config = dict(
    n_layer=8,
    d_model=640,
    d_shared_expert=0,
    router_score='softmax',
    balance_bias=False,
    init_std_router=0.022,
    lr_router=0.000316,
    vocab_size=16384,
    norm='rmsnorm',
    tie_embeddings=True,
    train_tokens=1614000000,
    dataset='wikipedia_en',
)
Below are experts of layer 2 (counted from 0) of a mixture-of-experts language model. Rows are named router (the router's row for the expert), up (a neuron's input weights, with its number), down (a neuron's output weights, with its number) and show model dimensions 128-191. Each number is 128 + 32 x the weight over its row's rms, rounded and kept within 0 to 255.
Before each expert's rows: "mostly gets" lists some tokens that are sent to it at least half of the time. This comes from a sample of Wikipedia text that the model never trained on.

# expert 3
mostly gets: "k", "be ", "(", "v", "m ", "been "
router [141 122 119 145 172 148 123 191  95 121  90  91 137 132 100  94 175 162 194 110 103 144 155  94  90 125  66 151  78 150 160 161 115  96 149 103 126  87 131 105 191 144  74 141 110 112  72  99  95  95  73 147 144  66  90 135 138 103 132  69 127 165 128 112]
up0 [136 109 161  88 139  89 200 137 150  92 123 167 162  82 101 144 166 160 104 171 134  65 136 109 138 122 119 183 121  84 104 145 133 109 153 101  99 134  66 120  85 107 208  95 116  99  80  85 139 149 140 117  70 142  91 153 144 118  74 105 107 118 156 113]
down0 [148 111  84 159  75 107 133  86  88 126 125 145 179 152  96 162 151 118 134 145 107 137 116 141  44  52 135 236 161 130 116 117 126 134 151 146 164 136 200 155  54 178 165 124  87 179 191 139 151  97  75 102  87 135  52  91 130 213 168 164 124 202 146 117]
up1 [157  92 118 110 183 137 149 122  86  98 117 142 156  96 125 124 135 134 101 112 119 104  90 113 111 131 108 158 155 175 171 177  65 151 181 152 149 126 142 156 127 110 103 109 104 135 192 105 152 116 144 191  74 133 116 167 102 143 139  72 139 158 111 195]
down1 [159 174 156 115  83 142 108 196 172 167 134 145 100 210 130  82 109 161 136  90 122 123 134 165 102 183 154  96  81 143  98 147 114 177 113 100 122 145 103  97 135 137 116 160 131 181  98 126 166 113 180 138 148 130  89 146  88  90 171 101 194 163 170 108]
up2 [106  95  91 125 183 167 130 121 134 113 192 188 205 150 150  90 174 124 148  93  90 173 140 110 136 105 110 165  82 134 161 103 126 147 108 163 163 101 114 127 113 140 100 137 126 128  87  97 131 143 115  86 182  90 143 102 128  85 161 138  93  90  80 123]
down2 [128 141 106  90 128 153 131 120 169  52 164  76 116 136 139 129 194 123 116 156 115  92 150 188 105 125 138 106 174  94 123 170  66 205 116 130 136 103 217  84 103 149 138 109 126 180  58 147 109 127 152 156 149 114  88  67 119 127  85 145 137 137 106  89]
up3 [114 129 138 156 120 147 112 166 156 127 115 140  72 125 120 149 143 118 133  36 143 120 112 117 126 110  92 155 157  97 105 143 118 111 121 115 136  87 133 137 138 163 174 169 108 130 153 186 107  96 160  79 164 115 125 109 141 151 114 137 108 143  95 120]
down3 [131 139 192 143  98 106 106  43 132 173  95 102 145 119 156 174 159 144 153 178  56 173 137 106 164  80 171 120 125 107  87  87  77 117  81 142 108 131  88  95 101 159 129 134 124  95 173 129 118 123 116 112 109 127 153  94 158 108 133 177  32 160 111 109]
up4 [102 164 161  83 153 124 161 126  86 143 110 143 135 121 157 148 133 118 147 115 106  77 155 104 125 166 120 173  96 124 149 110 111 131 156 124 149 149 168 117 168 117 119 103 137  99 112 133 115 126  71 203 149 116 140 123 147 132 129 146 203 136 113 101]
down4 [ 42 149 134  92 117 154  75 105 131 172 146 148 116 189 106 141 136 118 144 123  88 145  90 169  81 108 152 112 123 130 159 149  67 109  85  91  90 143 137 149  87 123 165  88  80 183 108 140 107 156 164 149 108 147 158 165 100 136  88 121 153 156 150 171]
up5 [162 117 126 153 228 102  74 106  89 140 136 140 169 113 120 104  98 103 161  83 146  94 112 105 132  78  91 118 185 163 202  83 143 155  71 137 148 140 158 134 170 137  43 125 124 105 137  72 173 108 158 137 169 137 178 129 149 162 111 153 128 145 173 153]
down5 [154 116  64 163 113 102 157  74 124  88  68 142 143 181 153 145 166  60 157 138  54 212  80 138 162 186  98 136 131  83 133  94 127  56 107 127 217 118 143 112 111  80 152 109 155 153 132 140 128 122  61  92 192 127  70  88 161 160 140 160 119 129 115 174]
up6 [164 134  76  84 162 144 154 185  83 130 134 108  93 129 191 139 108  93 196 121 124 141 114  98 110  90 141 139 135 126  93  99 122 158 176 160 176 124 173  95  69 110 121 161 172 120 169 168 101 116 191 138 102 140 165 132 161 145 124 162 134  96 162 103]
down6 [144  96 153 119 153 152 118 144 100  76 114  87 157  92  75  93 151 116 159 144 207 115 105 103 113 136 123  99 131 154 155 146  94  61  88  64 125 143 166 116 168 134 110  93 132 145  89  90 125 187 149  88  92 181 116 136 125 133 194  94 108 166 165 117]
up7 [124 111 123 139 154 116  79 168 135 140  75  90 153 123 159 117 206 156 153 119 126 175  82 115  85 128 169 119 165 135 112  94 188 100 152 118 158 173  99 152  98 124 120 129 117 102 101 134  87 181 110 126 135 119 120 121 152  78 131 109 160 149 156 122]
down7 [ 86  60 113 152 108 144 130 168 103  67  58 132 106 125 165 103 182 158 151 129 162 119  89 165 161 179 158 113  95 133 166 228 133 128 103 146 141 106  46 108 136 155 131 145 143 173 118  93 125 151 150 118 202 115 135 142  40  87 100 108 147 139 178  94]
up8 [ 41 154  73 118 126  92  98 160 103  98 103  83  99 161  92 140 119 110 153  80 124  34 132 116  88  81 100  99 147  90  94 129 157 114 157  87 143  91 135 142 160  98  97 171 158 178 171  92 136 162 166 201 140 133 146 176 145  82  73 147 104  94 175  70]
down8 [117 203 152 179 170 119 137 146  93 114 171  88 133  86 166 147 129 168 132 129 152 225 110 137 108 112 123 112 160 149 107 130 118 106 165 157  53  75  93  72  85 157 112 140 142 140 137 153 126  80 123 123 107 177 179  71 134 122 163 137 155 129 146 194]
up9 [ 89 202 147 166 137 131 125 161  90 145 116  78 125 129 175 162 152 125 145 136 158 129 160 140  65 124 143 147 154  74 138 172 116 120 165 130  95 155 164 139 148 168  95  99 132 156  78 139 123 150  82 117 114  73 142  81  73 141 148  62 132  42  88 164]
down9 [119 129 167 157  69 150 130 125 162  97 165  96 100 127 173 178 113 136 157  93 119 140  82 112  68 138 191 153 103 114 103 176 150 182 133  96 136 114 145 100 194 134 117 143 124  62  96  57 107 119 105 138  72  86 113 106 146 113 154 119 197 130 134 164]
up10 [107 131 166 148  95 147 117 148 119  99  96 119 123 106 134  99 102  96 129  76  73 174 156  77 191 180 101 185 154 120 189 169 117 144 215 165 134 159 136  78 116 159 132  64 102  84 149 121 127 146 102  98 148 117 171 113 138  85 106 120 105 111 114 213]
down10 [181 109 137 172 132 117 173 108  62 155 117 124 180 124 177 118 139 156 177 155  99  52 102 170 105 151 148 129 140 137 153 128  84 118  91  89 161 147 115  97 122 140  91 126 195 160 115 142 137 163 129 121 144 131 121  80 111  99 156 134 116 111 106 151]
up11 [125 134 149  95  92 148  95 147 118 178 181  67 102  80 172 158 106 117 111  84 115 170 118 125 121  63 118 117 145 158  77 157 136 108 153 127 112 106 133 104 160  89  79 153 168 123 112 139 138  91 184  84 165 152 152 116 168 102 191 116  99 114 125 154]
down11 [158 133 148 108 116 113 141 126 144  91 123 120 119 147  96 132 188 117 168 137  78  76 126 145  67  91 128 158 173  98 143 103 167 168 117 139  82 147 137 157 142 172 139  99 128 102 123 177  68 110 194 115 132  79 178 124 141 153  82  92 102 119 150  83]

# expert 2
mostly gets: "the ", "with ", "\"", "by ", "his ", "that "
router [156 161 122  82 134 135 144 108 160  64 107 182 107 170 148 176 155 140 117 167  76 143 132  83 124 173 132  99 141  69 142  83  86 156  77 119 102 115  75 143  95 121  99 105 102 119 148 150 125  96 140 109  62 129 147 165 149 116 166  73 134 105  87 111]
up0 [159  76 104 123  65  95 133 130 149  82 180 146 160 158 141 139 155 108  96 103 161 106 131 138 129 188 123 149 124 136  89 132 152  85 181 154 197 138 180 114 159  95 128 149 103 125 150 118 109 194 152 108 126 139 145  94 116 176 144 145 192 129 126 101]
down0 [120 128 165  93 145 152  86  85 120 130 112  74 110 130 136 117 124 160  92 162 122 119 142 128 138  99 134 117 112 111 157 166 142 121 116  87 115 122  93 105 163 121 141 122 112 126  65  81 139 129 115 175 114 141  94 160 147 138 178  92 115 103 142 127]
up1 [179 125  90  71 111 130 129  98 154 106 139 134  85 126  77 153 128 107  86 107 139 135 118  86 175 110  90 220 115 130 109 142  99 101  83 117 111 146 148 185 110 184  87 116 163 165  69 142 101 124 139 124 188  75 131  85 124 146 140 129 114 113 156  96]
down1 [112 128 110 156 122 201 193 125 131 123  95 194 219 131 132 192 126 125  51 176  95 145 164  89 136 112  92 171 139 141 127 165 153 120 117  82 146 159 123 149  89 119  78  36 167 147 141 121 103 121 138 106 102  87  97  64  97 116 118  97 126 122  88 178]
up2 [ 77 118 102  87 102  53  86 136 136 148 140 125 120 100 159 121 144 105 151 192 160  94 125 101 141 183 100 106  33  78 147 136 138 143 141 114 129 152  67 100 150 117 135  69 120 136 145 117 131 105 130 104 142  88  91 102 176 124 125 109  87  79 116 138]
down2 [162 105 129 158 169 134  99 132 116 149 123  80 139 117 153 200 133  40 161 165 115 153 182 127 130 164 148 123 120 150  98 120  70  85 117 113 114 138 106 129 147  77 125 120 104 140 178 146  76 140  83 129 183 148  72 158 182 107  95 158 110 192 165 109]
up3 [ 70  91  73 113  69 134 137  39  82 123 118 152 136 144 148 123  76 189 160 139 156  89 115 122  94  82 192 195 180 113  89 116 160 152  91 162  87 122  68  85 103 121  88 153 168 177 143 119 158  57 175 100 140 132 156  98 125  93 161 135 160  91 147 140]
down3 [ 98 137 181 111 155 149 134 143 147  88 117 176 114 119 139 144 136 123 107 102  95 105 103 175  95  60 138 102 114 117 194 135 108 146 171 121 151 138 159  92 120  99 152 140  90  93 181 109 169 111 147 139 110 160 114 147 142  93 124 176 115 155 104 114]
up4 [147  54  73 140 145  98 121 184 187  57 109 133 141 129 182 158 174 160  83 164 126  95 154 119 187 121  80 139 125  84 163 133 146 150 153 139 124 139 107  86 155  96 135  95 128 109  96 175  84 157 153 113  72 136 133 126  93 136 131  78  70 123  89 151]
down4 [123 150 133 145 199 110 161 146 110 127 188  71 172 104 126 209 133  80 131 130 112  98 141 138 154 160 143  91  50 109 135 103  92 107 157 127  55 152 170 144 129 144  86 140  84 137  85 120 172 142 122 138  56 128 134 143 178 180 178 177 167 176 145 184]
up5 [126  92  85 102 160 115 138 112  91  97 122 174  98 109 111 148  65 177 117 148 150 162 110 130  74 174 134  99  62 170 142 193 155  48 140 115 150 103 145 116 156 132  75  90 172 137 163 151 124 104 163 154 129 115 130 146 179 181  80 120 146 124 115 124]
down5 [ 69 172 137 132 166 155 131 114 130 145 114 162 110 124 123 126  77 162 128 168 139  92 136 180 169 119 135 130  69  40 146 147 171 173 109 163 120 158 158 139 163 109 149 149 166 132 139 163 133 139 111 106 125 130  99 202 144 140  78 175 157  99 110 134]
up6 [105 116  85  88 114 139 123 130 112 109 149 118 107 125 121 107 109  39  76 178  64 157 120  96 181 155  95 148 106 146  89 149 142 102 147 103 135  65  67 139 112  98  94 139  96 115 135 135 120 121 114 155  79 133  65 132 146 144 108 131 125 103 132 120]
down6 [156 119  70 153  81 136 121  82 136 132 116 107 139  99 173 169 140  93 145 108 125 145  99 150 133 117 116  65  93 110 135 104 137 154 119 122 193 126 123  90  89 114 129 189  47 122 124  79 146 140 148 160 179  85 146 127 162 162 114 115 157  81  74  90]
up7 [143 143  88 114 114 125 100 137  94 133 162 160 128  72 124  84 110 153 163 121 132 130 134 117  88  83 146 141 152 140  86 141 134 133  94 131  46  99 101  81 128 115 147 156 146 146 107  84 124  69 128 170 152 165 160  81 134 114  92 167 117 204  76  90]
down7 [196 153 112 111  90  96  69 112 156  85  91 137 125 129 191 160 154  92 143 142 130 118 104 155  83 168 130 106 195 147 147 147 128  94 153 152 107 117 156 156 108 118 115 150 140 147 180  98 128  89 127  86 121  78 124 127 101  86 109 129  90 112  79 132]
up8 [133 118 132 175 103  79  73 123 149 144 151 102 147 148 152 170  88 113 136 120  87 186 165 118 155 156 190  40 145 110 145  71 142 102  96 158 193  71 101  82 153 175 160 114  98 109 138 129 129 149 130  81 109 146  87 132 121 157  55 102 161 108 150 111]
down8 [186 126 161 158 131 120 227 132 108 157 121 139 123 131 128 105 100 128 140  95 136 145 111  95 115 128 140 115  92  73 196 141 121 102 132 117  94 155 155  66 142 158  82 125  94 117 123  90 126 142 101 153  72  98  86 177 115 120 112 145 144 199 116 115]
up9 [130  89 162  91 149 109  93 134  98 106 136 187 137 140 120 107 158 180 139 132 144 122 123  94 160 160 167 183 165  88 150 139  94 100  97  72  84 118  96 142 188  76 154 114 102 141  30  86 183 101 119 196 136 152 189 146 172 145 138 152 134 144 147 105]
down9 [ 91 114 115 162 127 100 164 131  89 100 164 113 191 157 151 178 163 140 123 136 121  98 114 172 152 145  42 168  97 135 132 117 104 101 156  85 195 150 115 155  94 126 109 143 147 141  87 117 105  83 122 166 124 166 132 139 110 105  95  41  58 142 151  95]
up10 [158 103 118 121 196 118 178 109 133  86 134 195 130  92 120  97 101 134 149 160  53 118  74 127 130 145 122 126 125 101 199 112 104 153 133 182 112 173 116 109 140 103 163 131 117 154 108  98 153  77  81 130 120 124 168  20 155  48 101 162 159 132  98 151]
down10 [119  66 143 112 127 150 106  83 151 159  97  99 159  70  94  98 159 141  88 119 187 133 112 117 136  86 187  98 123 134 141 188  98 133 119 116 118  81 191 127 173 107  78  71 126 126  53 129  93 153 160 199 137  76 133 140 114 154 111 125 155 189 120 128]
up11 [146 124 146 124 145  74  97 195  82  82 154 109 105 165 142 140 182 131 144 100 105 132 109  84  63 136  86 102 161 152 126 121 130 130 100 113 115 141  68 126 118 130  86 122 110 162 128 136  68 111 163  83 162 138 117  95  89 150 144 130 131  95  95  97]
down11 [164 123 153 154 200 103 134 119 118 167 121 132 161 102 118 108 129 119  93 126  89 126 141 136 158  87  84 108 116 155  81 134 114 112 138 123 120 110 125 160 143  76 113 112 147 169 140 117 113 104 118  77  96 138  94  89 154 114 121 146 184 153 153 108]

# expert 0
mostly gets: "| ", "W ", "1 ", "0 ", " ", "2 "
router [146 111 169 112 126 128  95 140 127 127  99 147 138 182 126 134 142 194 134 137 191 120 127 148 100 175 173  89 124 121 130 130 134 168  96  83 124 191 116 122 155 129 145 142 138  98  91 153 118 162 107 179 154 206 109 147 126 103 135 106 172 146 133 153]
up0 [126  84 158 184 125 135 121  75 118 135 144 174 164  96  78 169 133 176 101 130 164 117 155 138  79  93 118 106 123  94  69 161 156 170 159 140 118 155 127 151 147 138 135 102 121 104 102 158 138  87  65 114 118 130  90  67 134 105 178 115 146 130 118 156]
down0 [161 142 120 146 102  93 151 105  82  83 165 112 130 107 134 155 151 148 143 150  75  83 170 112 112 155 148 138 122 119 114 184 145 174 100  62 169  85 121 154 101  85 165 137 148 155 123 117 162 125 121 132 126 142 122 125 114 106 157  89 146  79 142 144]
up1 [130 110 131 102 139 183  80 123 144 111  98 129 133 148 121 132  95 127 106 114 144 126 129 141 105 141 159 145 110 140 160 145 125 131 177  99 130  71 146  92 168 150 139 119 124 101  76 112 133 155 173 145 125  61 103 111  94 121 150 140 173 180 110 100]
down1 [135  79 150 102 137  96 167 135 158 180  51 124  91 177 193 177 147 105 124  51 100 152 105  76 151 150 129 114 128 150 181  65 127 125 130 159  81 139 206 139 145 128  94 132 134 143 170 131  92 131 150  86 100 150 120 123 140 110 185 108  89 117 121 135]
up2 [150 145 116 120 151 103 162 183 160 132 105 157 134 154 131 219 105 152 116  94 107 102 112 108  78  97 159 134 101 145 138  61 142 157 167 150 166 142 197 136 120 130 148 159 147  97  98  54 155 156 150  79 166 161  94  94 156 142  90 166 166 139 105 121]
down2 [108  38 143  94 103 105 183 175 189 112 125  92  89 123 104 141 154  72 128  70 174 159  61 119 134 149 161 121 171  90 165 211  97 186 137 187 118  98 131 108 162 124 128 137 147 148 121 103 103  94  95  92 143 160  63  89 102 189 134 115 128 130 171 120]
up3 [196 190 156 137 109  85 125 113 165 125  44 132  86 126 105 122  74 109 114 120 141 114  97 135 128 136 126 121 116 178 147 172 156 108 175 170 154 163 116  69  95 174 155 124 137 120 157 172  95 142  89 107 142  97  83  96 125 124 159 150 132 101 101 130]
down3 [107 109 103 121 128 127 114 104 123 102 104 156 104 154 133 100 111 130 134 133 146  80  85 159  78 177 135 179 114  84 202 153 176 152 114 130 138  93 113 113 144 144 175 135 130  98  84 125 114 110 150 151  80 192 161 125 144 137 138  74 123 147 186 128]
up4 [134 126 138 165 160 141  85 147 109  98 109 130  95 133 148 110  84 169 199 143 120 102 143 145 112 132 119  87 102 140 143 150 171 150 159  95 135 137 102 126  71 118 140 147 110  95 117 146 149 145  96 107  76 113 123  87 183 126 107 181 120 147 136 101]
down4 [141 142 121 182 108  90 186 148  94 105 142  99 127 151 151 175 131 120  66  74 112  85 118  63  92 120  87 141 115 176  84 105  86 174 134  57 128  74 121 139 162 163 175 128 160 114 142 184 148 115 103 119 103  97 136 129 140 137 131 137 166 114 122 156]
up5 [117  82 153 121 153 152 210 101 161 143 175  90 119 144 116 142 167  87 100 151 108 163  57 183 124 151 146 115 134 168 120 191 182 163 125 149  85 135 114 175 104 138 182 122  86  67  64 144 103  79 106 132 101 136 127  97  78 114  92 141  67 151 156  74]
down5 [109  99 143 125 161 113  80 140 160 153 138 100 133 174 180 160 116 129 107 164  98 177 164 132  75 149  86 109 165  91 103 109 127 166 123 112  57 129 150  99  90 125 163 158 191 157 120  83 173 144 134 123 138  97 103 119 113 118 125 131 102 137 134 131]
up6 [105 151 119 120 165 140 132 115 154 124  99 160 102 164 127 174  77 117 120 133  89 144  94 174 154 156 113 175  60  83 105 153  81 124 122 133  95 104 116 140  84 120 163 137 128 105 164 119 179 195 136 108 140 104  96 134 111 159 121 128 158 132 143 148]
down6 [115 129 139 138 122 138 105 142  84 132 131 156  81 119 120 142  97 153  98 140  92 100 140  98  86 111 135  94  76 120 122  60 150 136 147  88 156 159 202  79 132 157 109 139  87 114 123 146 161 161  80  50 127 103 166 155 176 139  88 148 169 124 135 100]
up7 [178 135 116 121 147 144 128 111 185  88 166 133 156 151 140 117 142 145 171 115 138  79 159 134  95 136 174 120 139 132 144  91 159 157  95 128 103 201 112 153  99 177  92 149  83 117 104 137 191 107 107 104 124 136 100 134 131 176 143 140 116 148 137  54]
down7 [ 51 124 127 160 137 116 181  96 132 101 138  93 192  93 137 129  61  56 154 140 107 137 146 140 140 119 159 141 131 127 189 126 105 149 140 176 144 168 123 146 143 133 102 166 118 113  89 145 121  65 114 183 162 158 156 130 140  83 183 124 121 104 158 125]
up8 [166 139 140 104 119  89 151 139 145  71  87 147 141 131 134 198 107 132  46  77 244 132 129 141 131  99 169 133  78 103  95 207 112 165 132 129 183 154  97 114  94 140  91 104 109  70  83 108  72  92 162 105 132 175  75 158 145 134 118 161 156 109 167 121]
down8 [111 116  81 137 111 122 175 100  75 137  84 131 105  46 168 146 133 127 190  58 144 125 111  37 138 126 121 196 117  88 110 116 100 106 160 148 147 150  97 102  95 115  95 148 123 118 178 114 150 133 164  86 105 155 178 131 202 106 155 124 145 132 131 185]
up9 [ 99  91  89 171  95 154 107  97 131 131  56 143 189 106 107 157 170 135 130 122 128  86 137 117  66 117 142 111 128 186 146 152 168  84  71 124 155 117 121  97 141 178 128 112 136 115  98 131 163 134 141 144  70 118  93 153 101 159 145 125 155  65 109 149]
down9 [118 116 186 191  71 177 105 148  77 148 173 125 131 149  87 128 133 114 158 190 120 202 139 155 101 171  94 155 150 112 148 135 113 139 115 158 128  97  99 187 122 145 193 126 102 117 119 128 105 164 164  99 102 101 159 116 122  66 149 152 120 118 113  91]
up10 [129 148 180 140 177 117 144 119  90 103 108 149  91 116 136 100 142 154 126  96 154  96 137 127  79 103 104  95 129 132 120  97 203 140  86 114 133 140 135  96  61 138 120 136 160  97  38 192  97 187 160  97 154 146 111 192 122 111 151  72 166 139 155  88]
down10 [147  91 157  79 135 150 157 159 126 130 131 177 130 144 131  96 134 150 150  87  87 173 116 146 157 177 121 154  44   8 117 113 201 162 167 207 109  67 138  97 131 168 107 136 120 125 134 115 181 105  84 106 107  88 106  59  30 126 151 151 124 149 109 118]
up11 [114 149 129 120 159 126 103 153  60  99  31 168 103 124 197  78 101 139 139 107 193 130 117 195 132 165 120 113  77 157 163 141 122  93  80 157 149 133  92 113 138 113 113 117 159  92 174 119 158  56 118 109 192 180  63 155 117 136 133 116 169  76 106  60]
down11 [171 151 150 121 132 113 107 147 161  92 167  80 129 121  96 158 132 100 168 150 159 100  94 173  85 134 114 110 102 107 127  99 138  93 104 182  74 101  97 100  90  91 105  93 123  91 145 143  61 162 121 126 123 133 134 106 156 181 133 117 101 164 117 104]

# expert 1
mostly gets: "\n", "s", "he ", "\" ", "es", "le"
router [106 157 206 138 147 150 104 154 151 159 147  95 171 165 171 148 111 114  55  96 133 181 167  95 110 147  98  88 130  86 169 103 144 171  80 122 118 136  95 109 127 121 196 114 128 130  83 141 101 147 163  98 194 136  78 167 147 106 149 178 144  81 138 178]
up0 [125 172 130 123 199 156 126  81 151 172 116 116 134 121 147  97 171 160  54 123 112 170 119 140 129 143  95 154  84 137 160 149 112 172 134 172 141  72 178  84 113 108 183 127 153 139 140 109  71 140 142 115 124 126 150 140 145 175 103 148 158 124 166 184]
down0 [ 69 118 145 193  71 174  61 132 134  86 117 127 142 143 102 173 161 137 166 143 116 123 174 137 203  99 127 173 117 172  83 144 102 160 148  41  84  85 159 126 100 102 128 110 119 153  72 105  80 109  72 177  95 124  87 129 102 105 107 117  90 139 169 102]
up1 [130  87 112 131 114 148 122  81 125  61 119 103 134 125 127 149  81 106 120 152  66  99 111  99 120 173 102 156 117 122  94  91 111  99  99 126 155 150 144 133  42 183 138 138 122 185 146 129 116 168 106 172 186 120  98 127 117 156  97 141 158 116 107 193]
down1 [152 120  61 144  97 194 153 136  55 125 156 174 108  75 169 104 139 183 106 114 140 114 190 153  83 107 136 162 128 124 164 162 158 141 171 112 158 182 160 134 165  91 146  73 140 101  95 111 191 103 151 146  78 142 122 145 124 157 140  95 125 144 133  96]
up2 [122 112 125 180  97 136 209  94 114 133 141  82 113 109 105 121  90 114 125 102 145 157  89 111 160 169  94  98  49 146 122 115 111 111 126 179 126  74 167 154  63 104 139 118 116 164 108  65 102 142  79 189 156 134 125  88 126 141 113 123 126 131 102 155]
down2 [ 97 132 117 174 108  87 145  96 138 158 156 135 157 116 133  95 150  98 176 140 151 153 164 116 123 105 176 165 126 122 113  84 111 161 101 149 126 104 138  63 118 152 138 166 163 147  55  96  74 116  97 166  38 137 106 122 142 169 172 119  63  84 173 156]
up3 [131 105 181 164 124 117 153  75  89 150 119 175 138 148 109 157 147 119  80 113 109 145 140 122 145 131 115  51  90 140 155 100 157 164 124 130  67 131 189  99 135  61 137 132 158 124 123 107 117 156 152 156 150  50 160 142  60 145 114 123 133 158  90 174]
down3 [110 126 124  92 119 102 111 163 146  99 160  87 147 124 110 170 108 138 201 148 123 100 118  99 156  67 153 107  47 182 111 160  85 150 159 138  82  80  84  85 156 140  50 153 162 166 163 117 141 127 101 144 104 148  78  88  94 158 103 183 161 128 133 204]
up4 [116 105 124 112  83 112 129 107  91  65  87 161 137 182 127 149  83 106 147 145 154 110 156 138 103 190 129 160  64 169 186 159 168 137 102 158 102 114 121 114 132 102 159  84  72 152 101 103 158  58 124 138 203 158  65 121 110 149 124 128 175  66  59 128]
down4 [107 115 155 107 140 104  83 162 126 174 137 173 105 152 151 186 184 179  89 153  92  80 152 149 192 130 184 133 127 182 197 122 113 140  96  75 149 114 166 110 136 139 132 143 131 155 169 125  94 141 158 119  57 170 138 110  76 178 142 102 115 164  95 132]
up5 [ 77 125 112 157 140 100  93  55 123 108 173 123 107 107 122 133  82  87 138  94 124 126 113 149 153 158 142 132 112 142 137  69 158 183  85 128  60 127 103 139 145  82 117 140 140  86 106  94 103 121 127  96 169 164 146 154 118 100 119 116 175 156 115 167]
down5 [101 110 152 150 132 126  65 132 118  71 109 178 138 137 128  76  72 109 152 167 135 147 131 140 133 144 133 175 193  55  91 155  92 100 134 129 152 125 114 159 144 104 157  75 161  89 139 159  95 180 170 149 126 153 191 116 150 213  82 140 119 115 167 115]
up6 [137 121 124  92 122 120 106  78 116 135 119  58 119 130 103 173 192 176  95  83 166 160 172 147  92 151 131 113 140 118 180 113 184 169  57  52 117  79  99 131 152 152 104 140  95 124 149  98 113 172 127 133 135 154 160 114 107 135 147 142 124 102  89 134]
down6 [109 140 115 141 146 165 161 111 112  94 133 151 126 144 106  87  55 115 138 130  70 123 128  82 171 122 177 110 141 188 114 127 119 127  90 185 102 107 107 151  94 147 193 143 108 139 142 169 153 149 155 113 129 130 159 116  59 141 124 139 131 100 129 139]
up7 [135 108 105 115 153  85 167  98 176 173  84 136  90 149 197 159  67 155 124 178 175 181 117  95 176 172 133 138 130 147 167 105  97 153 145 128 123 120 132 141 103 143 115 120 176 129 180 122 161 128 123 145 102 105 137 163 119 125 110 158 110 167  92  97]
down7 [119 122  84 143 143 110 140 163 153  97 118 168 144 119 151  98 107 173 128 111 138  97 140 149  91 105 190 120 143 100 130 123 177  90 166  99 104 120 118  92 116 156  98 225  90 132 173 130 110  76 110 107 170 148  85  61  79 185 170 113 132 196 183 122]
up8 [131 144 147 120  82 114  76 155 165 142 149  70 189  79 138 187 170  74 135 123 144 121 169  90 123 122 163 166 174  60 100 117 136 112 148 105 178 100 177 157 133 109 133 154  99 131 163 169 106 104  58 109 108  89 135 134 145  78 159 107 146 144  91 139]
down8 [151 124  94  99  88 151 194 167 104 167 152  81 153 143 214 176 169  87 125  80  59  77 164 155  83 157 132 138 133 149  96 104 151 141 113  71  80 117  61 117 146 125  93 132 129 150 156 131 204 118 165 129  99 124 117 118 166 123 127 168 136 144 152  96]
up9 [ 77 143 172 155 106 221 128 113 150  98  80 114  87 166 142 116 101 119 160 149 131 101 138 110 100  63 131 126 134 135  85 174 138 129 156 150  93 115 129 136  91  85 162 130 146 129 141 111 124 123  60 170 109  70 140 181 117 163 138 111 126 135 157 118]
down9 [107 104 179  90 182 112 132  54 138 110 180 112 112  92 113 119  84 126 187 153 177 158 151 121 117 180 135 152 105 116 120 117  67 127  85  97  87 125 174 115  94 159 182  95  99 182  69 139 145  84 136  98 149 116 108 122 130  90 123 104 109  90 161 149]
up10 [128 149 131 162 112 102  73 149 143 100 153 138 152  93 115 142 120  63 117 129 117 143 116 108 131 165 165 129 171 129 158 107 121  88  95 136 125 177  94 152 167 125 111 137 176 157 109  76 141 107 161 128 126 147 138 127 131 182 137 110 137 107 105 141]
down10 [165 115 118  67 115 156 138 102 128 139  72 140 132 213  83 147  64 166  65 157 146 142 118 105 139  81 121 135 128 109 173 165 128 122  85 102 137 129 155 149 116 153 105  89 164 136 141 126 141 148 105 144 118 122 159  81 136 138 113 136 147 154 131 144]
up11 [ 77 136 146  96  82  79 129 173 110 122  88  72  95 115 100 124 174 150  72 154 154 148  77 168  84 135 110 161 148 142 102 168 139 139 150 136 143 166 155 202 156  87 195 132 102 127 122 133 140 103 173 125 124 138 147 147 122 152 118  96 153 148 104 207]
down11 [177 166 117 166 166 106  82 154 139 117  89 111 120  98 158 134 111 157 106 141 120 121  90 135 104 122 163 125 148 177  65 100 181 113 173  88  62 177 165 135 122 118 211 110 144 147 136 106 127 113 159 138 107 210 114 107 165 140 106 122 167 119 150 172]